config = dict(
    activation='swiglu',
    init_std_router=0.0169,
    n_head=3,
    parallel_block=False,
    init_std_o=0.0334,
    lr_head=0.00874,
)
Below are experts of layer 4 (counted from 0) of a mixture-of-experts language model. Rows are named router (the router's row for the expert), gate (a neuron's input weights, with its number), up (a neuron's input weights, with its number) and show model dimensions 0-223. Each number is 50 + 12 x the weight over its row's rms, rounded and kept within 0 to 99.
After each expert's rows: "gets" lists some tokens that make up at least twice as much of what it gets as of all text. This comes from a sample of Wikipedia text that the model never trained on. Tokens count by the router's weight.

# expert 39
router:45 47 37 45 66 51 49 80 65 59 43 62 51 49 46 51 52 42 42 55 66 65 44 44 39 55 45 35 38 60 53 23 52 56 29 50 53 53 55 41 35 00 53 42 51 41 56 39 62 44 26 51 48 35 28 56 39 24 37 44 53 59 65 58 52 41 74 66 74 67 73 41 45 37 44 61 33 51 35 49 63 76 47 32 36 31 32 55 55 46 51 52 45 52 45 47 37 58 47 80 50 64 47 58 57 50 56 41 55 39 35 49 68 44 32 63 50 47 45 34 41 59 46 52 36 45 59 52 57 29 27 27 34 42 37 42 51 66 43 49 85 62 44 50 72 62 56 46 34 39 43 45 46 49 65 33 68 62 39 50 44 52 42 64 60 38 56 48 50 36 46 60 74 54 70 55 49 49 48 57 65 41 41 51 53 50 65 50 48 37 39 47 39 33 48 56 53 28 54 67 57 62 55 57 50 78 45 50 60 45 66 56 46 40 40 56 53 63 34 36 49 52 42 61
gate4:37 48 46 40 51 53 49 40 61 46 61 29 41 37 41 47 69 43 39 58 55 24 57 52 67 71 54 58 34 47 41 30 38 62 44 49 74 53 73 50 53 48 53 39 24 56 45 47 50 47 42 26 58 55 42 51 49 38 45 44 40 56 39 27 69 55 57 33 57 45 62 40 66 54 59 49 58 56 50 67 40 52 59 47 57 40 41 28 35 61 65 26 50 58 53 60 45 44 36 32 54 60 61 74 67 27 60 57 29 33 58 42 50 41 46 54 42 59 49 54 36 59 52 53 48 53 35 34 47 69 57 49 71 52 68 33 72 20 55 80 47 44 39 42 57 34 66 47 51 65 48 46 48 49 39 66 49 47 44 53 47 57 23 47 52 44 32 70 74 18 80 57 56 58 43 77 71 49 40 36 34 54 57 48 49 57 53 40 43 54 48 39 49 48 60 45 54 49 65 44 40 56 37 43 44 52 52 55 51 79 52 25 67 52 34 58 55 46 57 32 55 36 60 43
up4:47 37 50 55 61 56 58 50 46 38 61 50 43 27 40 47 58 51 77 45 56 62 54 62 63 42 47 23 37 26 43 51 56 38 49 46 46 57 30 57 50 43 78 48 55 48 45 56 36 56 61 55 61 65 48 27 66 61 34 52 25 51 38 50 49 60 26 36 54 49 62 46 31 47 41 63 58 29 51 57 35 37 54 34 58 67 63 41 74 63 33 37 48 30 64 58 68 44 52 39 38 69 28 51 60 34 45 57 37 53 34 43 43 50 32 46 53 45 58 52 62 67 31 44 48 59 72 37 32 53 36 50 56 47 56 50 49 60 56 50 46 48 54 53 35 71 36 59 49 61 54 44 24 64 79 53 58 67 50 66 61 63 47 54 45 57 71 55 48 50 39 55 60 44 56 54 49 70 44 61 22 43 55 53 56 28 40 66 59 36 58 24 43 79 64 45 54 28 23 48 55 71 72 48 64 33 49 51 50 42 45 57 36 55 40 64 55 43 40 39 31 56 48 56
gets: " S", " F", " L", " N", " T", " G"

# expert 77
router:37 73 45 23 56 55 42 39 83 45 45 33 49 29 50 40 45 56 72 46 54 74 32 52 63 45 53 37 29 52 71 43 44 49 53 59 37 46 60 61 36 42 61 48 49 31 72 67 52 57 39 48 45 49 53 55 38 49 30 58 40 40 64 53 70 33 60 66 70 43 51 55 64 45 62 41 36 31 56 36 52 57 53 51 44 28 55 42 64 36 45 59 49 55 58 73 55 73 38 49 56 54 44 42 50 46 43 54 28 60 50 44 57 46 36 63 39 45 66 42 47 46 46 66 49 59 43 62 39 40 62 40 46 43 18 54 73 83 59 53 55 49 49 70 61 68 77 54 36 69 45 46 55 68 49 37 72 66 42 49 61 31 47 47 56 50 57 37 36 48 44 59 60 39 44 47 50 51 56 40 61 31 34 39 43 50 48 49 46 39 41 51 62 44 39 59 53 41 57 61 51 65 40 40 54 65 40 63 43 44 69 43 74 36 57 36 57 37 36 71 28 36 56 79
gate0:59 60 56 52 57 53 28 41 51 47 65 25 32 66 62 52 65 55 46 34 51 44 37 53 41 33 43 38 68 54 49 72 33 40 58 54 39 35 43 41 65 43 78 40 26 44 49 38 63 46 37 62 58 62 55 66 17 62 41 55 78 64 39 45 56 42 47 50 43 30 54 62 55 57 49 72 32 36 70 41 44 52 50 48 52 42 36 65 40 36 54 48 45 26 42 36 47 47 43 47 43 67 45 61 41 53 51 48 49 62 57 42 42 35 55 62 69 69 35 37 53 64 51 30 65 48 51 62 46 74 64 55 40 65 66 40 37 61 63 57 48 46 66 48 41 69 62 43 62 57 59 67 56 39 61 65 67 42 38 76 69 45 41 60 51 62 58 53 56 32 61 56 60 56 45 58 65 50 55 38 76 66 35 55 35 30 54 60 51 49 32 44 63 61 54 32 77 41 48 34 50 53 59 48 28 48 50 54 46 38 49 35 53 53 54 48 74 27 50 60 52 70 53 69
up0:52 49 32 50 48 55 49 30 53 60 58 48 43 51 64 50 37 36 27 11 55 32 46 67 27 57 52 55 37 70 66 67 38 41 82 64 69 17 54 35 67 38 60 33 61 26 44 23 48 43 60 46 39 55 43 49 41 32 39 48 40 51 32 43 58 50 56 41 47 48 61 23 61 56 58 57 40 71 61 63 32 58 44 47 48 39 45 46 33 35 45 38 55 39 59 51 58 35 39 58 40 49 56 57 44 41 58 44 53 60 59 49 45 18 55 65 54 41 49 48 60 37 47 50 42 31 62 38 43 57 50 75 63 36 41 39 63 57 50 52 64 42 33 32 54 50 56 61 43 45 62 47 58 50 35 50 57 44 27 36 67 48 26 39 33 73 50 59 57 36 54 64 48 53 45 48 35 55 70 51 47 66 34 59 77 59 40 46 31 30 72 56 40 61 50 69 57 57 53 49 52 49 56 61 54 51 41 71 54 56 62 61 47 48 30 49 46 36 56 46 47 53 50 48
gets: "s", "ers", "es", "ism", "ings", "ations"

# expert 51
router:32 66 47 43 55 56 55 57 45 76 35 58 83 21 44 64 46 39 49 48 59 66 41 57 52 61 33 31 46 45 76 32 57 59 41 65 63 47 62 36 45 39 60 48 54 34 41 51 58 40 43 29 60 47 28 63 45 31 36 73 57 43 62 42 76 42 65 52 49 46 49 48 53 59 55 47 47 42 49 45 60 49 38 24 24 42 33 48 55 40 48 50 49 46 48 62 35 47 54 33 43 38 59 59 30 45 33 60 44 42 68 57 57 44 57 51 55 52 47 51 48 44 22 21 39 40 66 63 68 44 45 52 46 29 27 52 64 71 44 67 51 42 36 52 69 54 64 42 50 37 66 47 52 56 40 53 58 51 42 34 32 51 41 72 61 54 41 40 31 44 75 42 54 52 69 45 65 46 34 46 54 28 36 47 50 52 55 60 58 38 56 62 47 32 43 29 55 42 66 76 28 78 61 51 49 41 41 50 55 43 52 59 53 48 67 50 61 53 39 51 33 54 34 43
gate4:61 43 56 65 50 64 50 53 50 60 52 75 51 42 52 23 27 41 34 46 27 63 42 69 41 48 62 53 40 46 64 61 58 49 46 77 50 32 48 52 45 31 48 46 70 31 68 45 56 56 49 43 42 43 47 77 53 59 23 56 63 47 50 34 72 38 66 51 39 31 48 34 40 45 54 66 51 42 50 48 47 58 64 38 83 27 36 72 51 54 36 57 44 62 49 52 56 39 57 39 37 48 54 39 75 76 43 53 42 44 61 56 42 53 29 49 53 40 58 57 48 50 40 39 51 35 72 68 60 51 67 45 26 46 59 46 41 41 31 48 32 56 59 54 44 71 50 62 38 57 57 54 33 51 52 54 52 32 41 51 65 55 56 53 59 39 31 32 50 65 34 33 47 46 70 49 47 51 43 42 44 36 50 66 54 54 47 48 59 50 32 48 41 39 39 48 47 63 38 45 50 51 61 56 40 48 33 63 43 77 65 26 59 54 19 44 67 73 53 45 48 75 42 65
up4:58 26 41 47 25 46 51 49 51 51 32 75 56 47 44 44 54 57 55 54 52 51 67 54 53 66 48 35 47 54 45 58 49 74 72 43 71 50 72 66 33 52 44 52 38 31 39 69 45 47 63 47 53 55 34 34 13 51 46 55 44 58 39 65 48 50 28 34 64 56 30 52 53 46 42 32 33 63 66 54 45 45 76 57 38 35 41 58 58 47 36 33 44 30 49 66 53 62 57 49 36 57 57 27 38 54 51 45 52 46 47 39 57 43 54 31 45 53 52 55 58 44 35 36 43 27 25 63 56 44 47 42 62 35 40 54 37 48 53 55 72 56 65 50 48 42 38 63 54 35 51 47 36 55 51 66 57 49 75 27 65 51 51 41 66 59 32 53 39 48 53 60 58 35 77 45 41 44 71 72 66 61 42 47 55 40 49 47 64 55 38 38 47 41 48 57 40 64 56 65 31 64 82 32 53 56 43 56 49 43 79 50 70 58 54 53 64 46 57 62 61 54 38 77
gets: "'s", " his", " her", " their", "'", " its"

# expert 55
router:56 56 49 40 46 44 61 65 46 49 44 28 51 29 60 60 58 45 48 57 60 59 40 61 41 44 48 41 42 48 55 35 55 44 34 64 36 60 42 46 50 42 55 55 56 53 63 42 74 29 31 40 70 44 28 37 51 30 33 50 57 54 55 57 51 36 70 60 51 68 59 53 68 24 49 56 51 39 39 56 55 68 32 32 50 30 64 41 52 39 45 46 35 53 41 50 62 64 46 55 58 64 49 46 46 54 33 71 59 27 45 48 45 43 42 66 32 27 72 48 39 54 49 59 43 33 37 64 65 53 40 28 52 51 45 75 50 59 35 58 78 49 50 57 47 63 54 39 56 55 42 13 73 57 28 37 57 75 37 39 63 37 35 50 63 38 44 60 39 54 50 45 52 36 59 48 52 17 44 55 72 41 47 45 54 48 51 60 63 47 27 56 45 25 50 52 44 39 95 62 58 58 46 50 45 49 41 57 62 47 48 54 73 53 42 58 66 51 40 47 52 62 45 48
gate0:74 58 54 47 44 41 55 68 34 43 64 49 30 65 35 64 33 51 44 77 38 36 55 36 31 51 36 49 43 67 52 47 53 63 57 50 44 36 69 42 32 53 70 41 31 38 61 46 44 50 45 32 66 40 44 50 36 37 55 52 54 47 59 71 41 58 58 51 51 53 27 52 55 52 36 42 59 42 52 45 59 32 48 62 52 79 45 34 41 53 47 35 46 58 51 70 32 66 64 57 54 36 13 51 21 42 45 40 46 48 46 50 55 38 63 36 65 44 54 58 46 39 66 52 37 28 47 50 56 51 44 44 86 52 66 46 72 63 37 60 27 38 57 52 37 55 48 58 80 63 49 50 65 51 26 59 62 31 56 65 58 51 56 53 31 53 66 55 55 59 46 50 44 43 54 64 61 49 43 46 64 47 31 63 53 50 36 57 40 33 39 45 59 45 28 76 55 59 54 43 61 41 51 27 52 48 53 56 70 71 70 67 53 47 38 39 62 62 50 48 50 43 27 53
up0:48 51 36 53 55 39 66 34 42 43 55 50 48 88 44 51 50 42 40 43 53 57 58 39 58 64 51 42 53 31 32 70 76 42 39 46 50 47 43 50 50 45 65 56 34 45 35 44 40 64 61 59 44 60 48 36 53 65 52 35 49 53 47 56 57 50 48 43 51 40 52 29 51 52 32 45 49 18 32 53 53 45 32 42 47 45 61 45 51 24 50 58 47 31 77 40 37 52 60 53 52 32 59 50 62 53 52 52 39 64 58 54 54 65 39 50 35 78 45 57 55 50 45 66 46 68 51 59 48 42 69 68 54 54 56 66 47 56 62 38 60 43 56 49 66 31 71 47 65 69 69 53 36 19 27 70 42 41 64 44 55 72 59 32 56 38 61 30 54 69 43 52 24 42 44 42 54 53 38 60 54 55 60 63 46 44 61 40 54 62 39 28 24 23 65 59 59 36 34 39 55 51 55 56 48 49 72 60 44 45 58 48 42 46 65 37 33 70 39 48 78 69 56 33
gets: "\n", " classification", "=", " information", ".\"", "\"."

# expert 1
router:21 67 52 56 54 69 63 57 47 36 57 58 64 39 39 53 54 56 59 58 53 72 20 34 49 47 65 48 46 62 36 38 49 39 61 59 49 47 58 67 42 45 11 36 57 39 48 61 73 39 55 48 53 63 46 49 52 41 26 43 57 43 64 45 59 41 49 51 53 53 75 38 62 30 37 51 21 46 65 44 41 54 43 29 48 34 61 62 41 48 46 65 23 43 57 55 50 62 36 59 62 41 51 60 47 66 46 51 55 48 41 63 62 40 34 54 59 48 26 45 17 66 53 65 31 40 71 55 67 51 79 44 44 51 41 49 44 64 46 49 62 80 29 52 65 53 55 21 47 61 54 25 59 60 39 39 55 52 32 52 45 59 41 48 42 43 52 37 44 64 56 69 52 47 53 54 53 40 47 66 54 51 21 54 37 57 55 40 42 48 37 58 54 49 33 51 65 38 60 59 41 51 64 45 42 40 49 50 75 47 57 72 68 46 44 53 59 37 40 50 30 48 55 54
gate0:54 71 57 66 50 59 58 50 46 27 35 37 45 55 41 29 47 58 59 61 51 46 66 41 60 67 29 35 48 48 68 52 64 55 50 73 48 54 42 31 36 51 49 75 45 48 64 72 61 57 52 35 42 55 50 65 54 48 39 51 48 58 38 44 48 41 48 38 55 54 51 32 52 32 45 50 17 53 63 45 47 33 51 56 55 73 37 63 20 33 50 63 72 34 42 39 53 48 57 63 49 33 37 46 48 46 51 49 70 65 77 82 75 47 65 61 38 26 46 48 62 44 69 47 56 52 57 53 44 53 08 52 51 36 62 66 59 45 27 57 47 47 41 58 61 52 52 79 45 58 54 46 37 53 54 31 52 47 36 41 55 46 87 49 54 52 42 47 45 48 36 59 57 61 53 49 44 47 40 34 51 40 62 52 49 71 45 38 31 33 57 56 66 59 46 63 43 44 53 36 52 48 65 43 76 43 42 65 66 47 38 43 59 40 46 54 64 58 44 50 55 47 59 69
up0:32 44 63 40 34 64 29 48 67 66 46 52 39 36 41 35 27 38 46 77 57 45 33 63 57 56 49 25 62 27 56 67 49 38 62 48 57 62 46 55 58 69 48 61 53 46 29 71 56 48 64 53 56 57 62 46 65 42 80 29 39 43 41 31 49 55 42 57 51 41 56 45 58 45 44 37 21 59 50 53 47 59 25 65 50 48 47 28 51 50 65 46 54 78 65 53 48 40 56 49 56 59 62 38 54 44 44 29 36 35 60 38 50 45 55 31 61 53 53 34 42 38 41 68 35 43 44 46 52 32 67 48 62 33 57 64 39 52 75 53 57 59 48 42 44 54 59 52 54 57 54 67 52 60 39 72 57 67 57 77 65 32 28 58 37 37 72 69 53 53 48 63 56 43 51 50 62 51 52 61 47 60 46 69 75 32 52 52 36 36 45 57 53 68 56 50 24 36 44 61 55 45 47 67 46 61 48 50 44 55 57 42 65 45 49 66 58 43 40 42 65 82 58 59
gets: "\n", "\n ", " Succeeded", " %", "\n\n", " ft"

# expert 67
router:53 63 54 38 58 64 51 65 61 50 31 53 46 54 53 37 22 37 48 62 59 55 61 38 49 68 32 26 40 53 76 32 62 35 36 59 49 56 56 50 31 39 67 57 58 42 43 39 62 48 50 44 55 50 51 58 48 38 51 57 46 25 46 68 66 45 45 39 42 44 63 51 46 39 35 57 35 34 54 46 44 70 30 43 63 34 31 42 55 49 39 41 44 47 61 61 34 76 63 43 74 46 50 54 65 35 60 57 56 50 36 57 81 62 60 53 55 36 47 42 36 48 25 65 53 40 63 69 39 42 59 36 45 51 52 88 39 51 36 56 56 38 34 48 58 56 61 28 57 55 56 51 67 44 46 28 61 65 61 46 53 43 31 50 63 51 40 52 38 41 54 65 55 55 42 53 40 38 40 55 52 59 16 47 44 47 49 42 58 13 30 46 53 35 35 55 71 25 70 52 39 57 65 37 58 57 37 53 55 58 39 54 65 53 40 52 55 36 32 42 57 44 43 55
gate0:70 54 42 49 64 48 59 60 64 68 11 30 80 51 56 53 45 55 62 57 62 46 46 57 51 40 34 43 34 31 43 59 48 59 58 51 46 61 62 64 44 40 36 58 59 49 37 58 29 52 40 61 37 48 41 62 72 54 64 64 36 79 46 86 63 48 53 53 32 63 40 55 47 56 58 42 45 45 47 69 34 57 49 52 46 60 62 42 49 59 49 44 43 42 53 44 60 25 28 47 49 60 46 40 53 51 51 55 53 42 29 41 48 57 49 57 34 55 65 36 32 60 54 65 51 50 69 71 94 44 50 28 67 57 60 69 58 58 39 28 63 49 48 49 50 55 45 73 52 39 42 44 67 47 59 50 55 60 63 52 47 38 45 34 65 35 53 52 62 55 46 48 47 39 49 58 53 37 35 35 53 66 39 55 33 70 63 43 45 65 51 40 37 78 37 71 57 57 45 55 49 41 47 52 53 64 34 48 63 55 68 40 49 46 46 42 45 68 40 40 22 65 30 52
up0:49 64 55 52 29 40 56 44 50 60 63 38 53 42 50 35 66 36 36 64 44 63 37 19 42 55 46 53 39 74 35 66 60 45 53 47 62 41 52 72 24 63 31 62 51 53 67 62 57 37 42 45 59 38 58 54 47 51 64 46 52 52 47 55 57 45 56 55 65 65 37 42 38 67 36 68 43 64 66 43 56 58 56 51 44 61 60 30 36 46 50 45 56 50 51 25 47 38 56 55 54 63 58 53 72 64 56 57 30 48 43 65 51 63 54 74 53 38 58 85 53 51 40 45 66 32 55 27 65 52 53 31 41 57 70 36 23 39 55 48 56 27 55 57 48 47 60 37 78 41 55 45 64 46 51 58 42 47 53 38 62 42 48 47 58 59 42 63 43 49 50 58 36 61 42 46 42 75 56 42 36 43 61 50 79 56 63 49 58 49 34 54 36 36 64 23 51 36 45 35 41 55 54 48 37 68 47 32 46 35 20 53 59 48 21 30 54 47 56 39 45 76 59 48
gets: " |", ";", "|---|---|---|---|---|---|", "|---|---|---|---|---|", "|---|---|---|", "|---|---|---|---|"

# expert 22
router:28 79 39 32 46 60 45 52 49 42 21 37 65 56 56 54 49 48 64 55 43 65 52 59 49 64 40 37 37 46 65 48 56 61 40 82 59 37 69 48 47 44 39 49 46 40 45 70 38 53 46 49 44 44 28 64 37 40 45 47 59 42 47 45 61 30 76 67 53 64 38 57 57 62 40 57 31 30 60 40 44 54 49 30 51 57 54 34 44 45 38 76 53 48 42 55 52 64 48 75 66 46 70 38 44 49 59 47 36 39 70 49 40 57 44 65 25 30 53 52 41 48 43 67 52 53 46 57 49 49 46 35 48 46 57 51 75 69 58 56 64 53 50 57 71 61 61 58 56 64 53 41 57 68 39 31 63 76 48 52 43 46 38 57 48 60 29 40 49 45 58 54 63 51 64 43 53 45 46 40 61 32 38 48 47 55 66 44 42 59 50 57 33 24 48 54 53 34 54 59 19 44 48 31 44 71 36 61 52 40 49 49 81 40 43 42 71 37 46 34 27 62 40 75
gate1:48 59 41 35 47 82 46 62 51 56 46 51 53 57 47 54 53 63 75 48 41 50 59 40 52 62 27 33 52 55 59 69 54 38 53 28 37 43 40 46 53 31 38 55 48 73 30 44 45 37 52 43 51 40 56 61 64 63 76 64 50 55 44 33 51 31 45 39 43 69 46 57 63 58 48 64 55 47 60 59 27 43 35 35 64 35 44 60 26 52 38 72 53 69 51 30 52 43 66 59 29 55 57 48 63 48 51 60 30 43 32 46 40 46 47 66 42 54 37 53 43 58 44 28 45 50 68 68 62 54 51 50 37 44 36 61 51 48 44 59 59 40 69 44 48 52 57 51 87 46 63 36 65 67 59 49 57 43 29 29 36 59 70 48 31 55 59 46 58 51 40 63 56 41 64 46 50 36 23 47 49 51 46 49 36 55 22 46 39 61 46 61 56 34 50 42 43 47 34 33 73 42 42 51 41 49 43 17 65 63 55 71 60 43 30 44 41 39 51 40 32 45 32 41
up1:34 42 27 57 73 53 50 43 51 77 43 58 60 46 60 43 47 25 28 40 52 65 39 62 72 60 62 66 45 30 33 52 40 53 51 35 57 48 46 36 60 41 58 59 60 51 58 64 67 54 54 55 55 38 56 39 43 38 46 44 50 67 52 46 36 32 53 40 62 73 56 62 52 37 57 44 53 34 32 64 39 52 53 44 41 42 55 64 39 29 56 63 51 65 55 50 84 38 55 34 52 43 57 59 43 40 47 59 28 52 39 40 50 51 70 38 58 37 53 38 38 64 30 60 52 51 73 50 47 32 46 38 56 61 61 60 49 51 36 38 52 42 49 61 48 38 60 37 43 62 37 37 30 48 36 70 38 30 67 54 65 67 54 56 54 59 24 70 37 39 53 35 53 58 41 34 60 52 58 26 41 63 46 40 43 58 58 54 53 67 69 80 50 57 43 72 34 59 62 37 76 39 44 41 49 40 64 57 68 36 47 50 61 63 75 49 44 49 56 46 23 43 64 48
gets: "\"", ")", " name", " music", " film", "\","

# expert 72
router:48 73 70 43 73 48 45 61 52 42 37 55 56 48 55 48 29 38 50 53 43 64 50 47 66 50 47 39 36 71 57 49 51 40 32 71 42 46 39 70 45 17 65 43 56 35 50 47 52 36 49 52 47 53 34 59 53 32 41 64 57 46 44 54 59 41 52 37 39 38 81 53 54 30 46 53 29 39 52 49 46 74 38 30 57 34 49 46 67 38 51 33 39 55 62 54 34 71 52 53 82 55 71 56 47 35 56 51 42 49 56 58 78 49 59 47 49 39 58 51 32 56 14 57 37 47 57 61 57 54 60 35 32 45 40 79 54 62 39 44 64 38 41 45 54 62 59 44 61 41 54 52 75 39 29 32 63 70 44 46 57 44 51 47 71 47 31 44 33 46 43 59 55 44 36 49 42 40 44 46 67 55 23 38 43 56 42 37 43 22 36 45 66 43 39 54 81 46 67 52 58 56 60 55 52 56 44 64 62 60 37 48 57 51 37 59 39 32 40 51 57 45 44 55
gate0:39 51 42 59 33 61 46 44 51 63 53 50 71 61 56 44 60 52 67 50 50 54 58 75 42 53 44 47 43 48 47 69 55 42 45 60 60 67 56 37 38 56 55 37 43 43 47 53 46 47 32 58 45 34 63 37 54 59 17 43 45 54 55 61 47 43 56 28 67 36 45 69 80 73 50 54 37 57 62 61 83 55 61 46 43 56 47 63 53 41 53 49 63 56 36 70 52 50 33 54 33 55 44 49 60 63 60 40 41 73 61 60 33 25 63 58 59 51 33 53 56 57 49 46 71 37 67 62 61 48 57 49 45 37 41 41 25 48 48 34 56 56 42 38 40 49 52 75 48 64 53 66 54 60 83 39 61 48 33 25 53 50 55 45 46 58 47 45 67 73 50 47 49 41 48 61 39 41 45 60 27 52 56 61 68 58 47 46 56 54 53 63 70 56 32 47 39 56 45 46 36 39 76 55 66 36 49 66 24 58 58 40 74 54 69 58 46 33 36 27 30 32 39 66
up0:58 44 42 39 55 37 19 44 41 72 59 54 56 55 28 38 38 56 53 35 28 61 39 52 29 73 44 58 47 61 47 67 52 50 42 54 58 52 45 66 52 35 35 51 32 58 66 51 48 36 36 66 36 68 49 54 50 38 54 63 40 73 47 39 69 63 49 45 41 35 47 79 59 54 46 35 46 36 48 58 36 32 24 56 41 52 40 35 58 56 37 40 53 31 44 51 50 26 56 43 57 43 53 36 58 51 70 42 57 45 39 21 26 58 27 44 50 62 48 49 63 64 56 39 33 38 38 69 66 56 62 60 59 58 58 47 50 33 24 53 66 62 42 70 52 37 73 39 43 44 69 59 44 43 19 61 46 59 48 50 60 50 65 26 52 46 53 37 42 31 37 37 44 46 47 50 50 46 47 49 57 38 79 50 48 54 60 35 55 65 68 33 37 47 41 45 50 63 28 51 34 39 40 46 57 40 43 43 59 64 37 37 65 60 52 43 61 47 61 47 43 31 52 48
gets: " |", ";", " 0;", " —;", " 3;", " 1;"

# expert 70
router:42 47 45 48 67 76 53 43 66 52 37 61 75 29 28 55 47 45 30 67 54 64 48 66 52 57 43 24 36 70 63 55 57 53 29 73 43 42 49 47 39 44 35 38 52 28 33 35 72 52 54 46 62 66 28 62 43 56 30 64 41 44 41 64 69 41 69 66 58 44 49 53 40 37 48 42 50 57 44 50 66 48 40 33 68 43 53 67 63 25 38 36 49 45 37 71 29 58 56 52 56 51 71 51 44 69 47 47 54 53 50 39 42 62 56 55 54 42 31 54 48 38 29 48 35 48 62 49 63 41 53 28 39 52 26 54 47 53 40 56 60 61 19 60 50 66 55 52 55 42 56 39 42 64 46 45 61 66 39 35 37 47 33 39 63 44 58 32 39 43 67 71 60 56 58 52 65 36 67 31 53 37 44 45 33 45 62 55 49 34 61 37 35 32 47 37 50 42 48 46 31 69 60 67 55 46 60 55 54 37 48 36 54 49 52 43 56 36 20 46 50 54 55 51
gate4:54 48 49 64 52 45 36 49 44 62 58 41 66 52 47 48 25 52 63 30 72 59 33 60 43 63 60 31 58 64 42 37 49 43 63 54 73 47 40 60 51 47 81 49 49 51 55 53 60 52 22 54 57 36 41 72 45 48 36 46 41 47 60 52 56 47 43 52 41 54 61 64 61 63 31 37 63 53 69 39 35 39 67 43 45 54 61 66 53 38 40 33 42 32 50 55 54 57 62 62 61 33 59 33 52 23 63 58 35 67 55 60 60 68 82 58 53 46 52 40 49 57 44 44 43 38 34 50 37 57 49 52 66 63 31 47 47 58 39 46 49 36 41 41 45 65 66 51 69 39 53 25 53 28 70 40 54 44 57 58 56 56 57 40 55 64 73 45 39 43 47 55 52 62 28 36 46 52 58 50 59 85 30 27 56 79 36 31 53 55 59 50 44 51 52 51 55 37 29 70 47 59 43 63 32 32 59 49 44 41 55 38 63 40 48 77 56 37 66 49 37 37 47 65
up4:41 48 51 48 38 32 51 46 56 48 49 55 70 51 56 57 58 55 63 36 51 46 58 38 51 55 40 59 74 54 56 39 43 41 51 49 54 62 74 65 58 37 43 45 57 42 70 32 59 57 47 33 43 41 57 41 55 48 69 53 50 44 54 44 58 30 68 59 39 41 68 42 84 36 48 61 34 66 75 48 65 40 70 51 64 42 58 47 60 54 46 57 58 41 29 59 59 59 28 59 43 39 37 41 52 46 55 62 63 49 40 64 61 63 69 36 37 61 59 37 50 71 74 40 33 49 62 46 57 51 42 52 59 47 37 45 61 40 61 63 37 49 48 54 54 28 71 43 24 46 40 74 46 55 47 68 49 48 66 65 55 27 62 62 56 62 45 60 32 49 59 29 44 47 54 45 52 39 43 69 52 53 62 63 66 57 64 38 52 58 28 45 61 19 29 72 39 52 32 71 37 40 48 75 39 74 50 48 69 49 56 67 59 41 41 29 46 44 29 65 45 50 37 37
gets: " his", " a", " he", "'s", " her", " He"

# expert 38
router:39 67 53 46 47 52 45 72 48 33 33 48 55 41 61 34 41 40 61 58 67 65 50 31 69 60 36 33 38 66 68 28 68 53 51 64 48 51 45 47 16 34 58 25 51 47 69 49 48 50 38 51 55 59 34 48 50 37 46 51 46 46 44 54 54 47 36 45 44 66 80 56 37 29 28 58 32 33 49 52 51 73 37 29 58 52 39 64 40 38 45 49 36 49 52 72 27 57 56 43 69 40 56 60 48 38 60 64 49 35 43 47 60 45 69 51 48 48 59 58 37 55 40 37 45 37 71 66 58 52 64 43 48 51 47 63 33 73 43 71 65 48 49 55 45 50 76 36 59 64 61 55 70 43 59 26 59 50 57 36 51 54 31 45 59 62 42 34 42 44 61 64 52 67 54 46 64 36 49 62 55 43 25 39 28 43 63 59 55 22 37 57 66 50 38 36 56 35 57 43 48 50 59 48 58 25 41 61 41 53 38 41 73 45 45 56 63 47 34 37 43 55 43 63
gate0:49 54 50 54 38 64 48 69 38 50 35 44 53 41 46 45 52 46 58 38 60 53 37 50 64 59 68 43 46 55 55 56 42 46 39 25 58 49 46 55 43 62 46 48 50 51 33 62 44 58 42 49 42 32 72 47 54 42 29 70 61 44 45 61 59 37 38 52 67 49 32 47 43 64 59 67 67 49 40 60 57 36 67 63 55 38 51 39 27 43 43 59 61 74 75 38 34 34 62 51 61 67 44 39 51 37 77 68 38 57 50 37 62 59 44 43 75 32 67 66 36 46 35 58 57 40 81 67 55 52 51 45 38 47 28 62 45 50 58 48 59 46 34 72 61 43 59 55 28 72 69 55 68 50 38 29 40 59 66 50 40 30 40 43 61 64 45 43 46 56 43 47 55 60 71 24 17 51 57 38 44 36 31 52 49 57 50 46 58 44 49 65 49 45 26 67 55 51 49 60 47 21 39 61 51 47 47 29 34 70 45 46 57 27 49 49 50 34 53 66 68 39 45 53
up0:56 50 61 39 49 53 57 27 40 32 35 26 39 46 48 40 44 41 55 52 55 71 59 31 38 38 56 37 47 47 40 63 13 37 64 57 46 49 24 41 40 63 55 53 59 44 45 56 32 55 53 44 59 26 35 67 47 39 45 42 41 44 50 48 58 30 52 55 46 47 54 53 39 53 35 64 59 64 34 54 64 42 55 48 49 57 31 45 48 43 57 57 64 36 45 63 49 64 55 58 54 24 36 50 60 54 46 49 48 66 78 31 17 54 65 38 63 41 45 44 63 49 23 52 53 59 26 70 19 47 44 54 48 56 44 56 40 60 51 56 38 59 38 48 25 50 50 45 37 37 74 64 62 61 44 51 40 40 46 77 26 40 42 40 57 26 60 54 23 45 45 51 58 32 52 41 60 53 57 66 75 44 41 53 46 64 48 60 36 29 61 56 45 56 65 42 55 53 26 52 74 50 44 57 47 54 51 51 52 52 39 49 46 31 41 52 25 40 58 39 53 59 35 55
gets: " |", ";", " /", " 0;", ");", "'"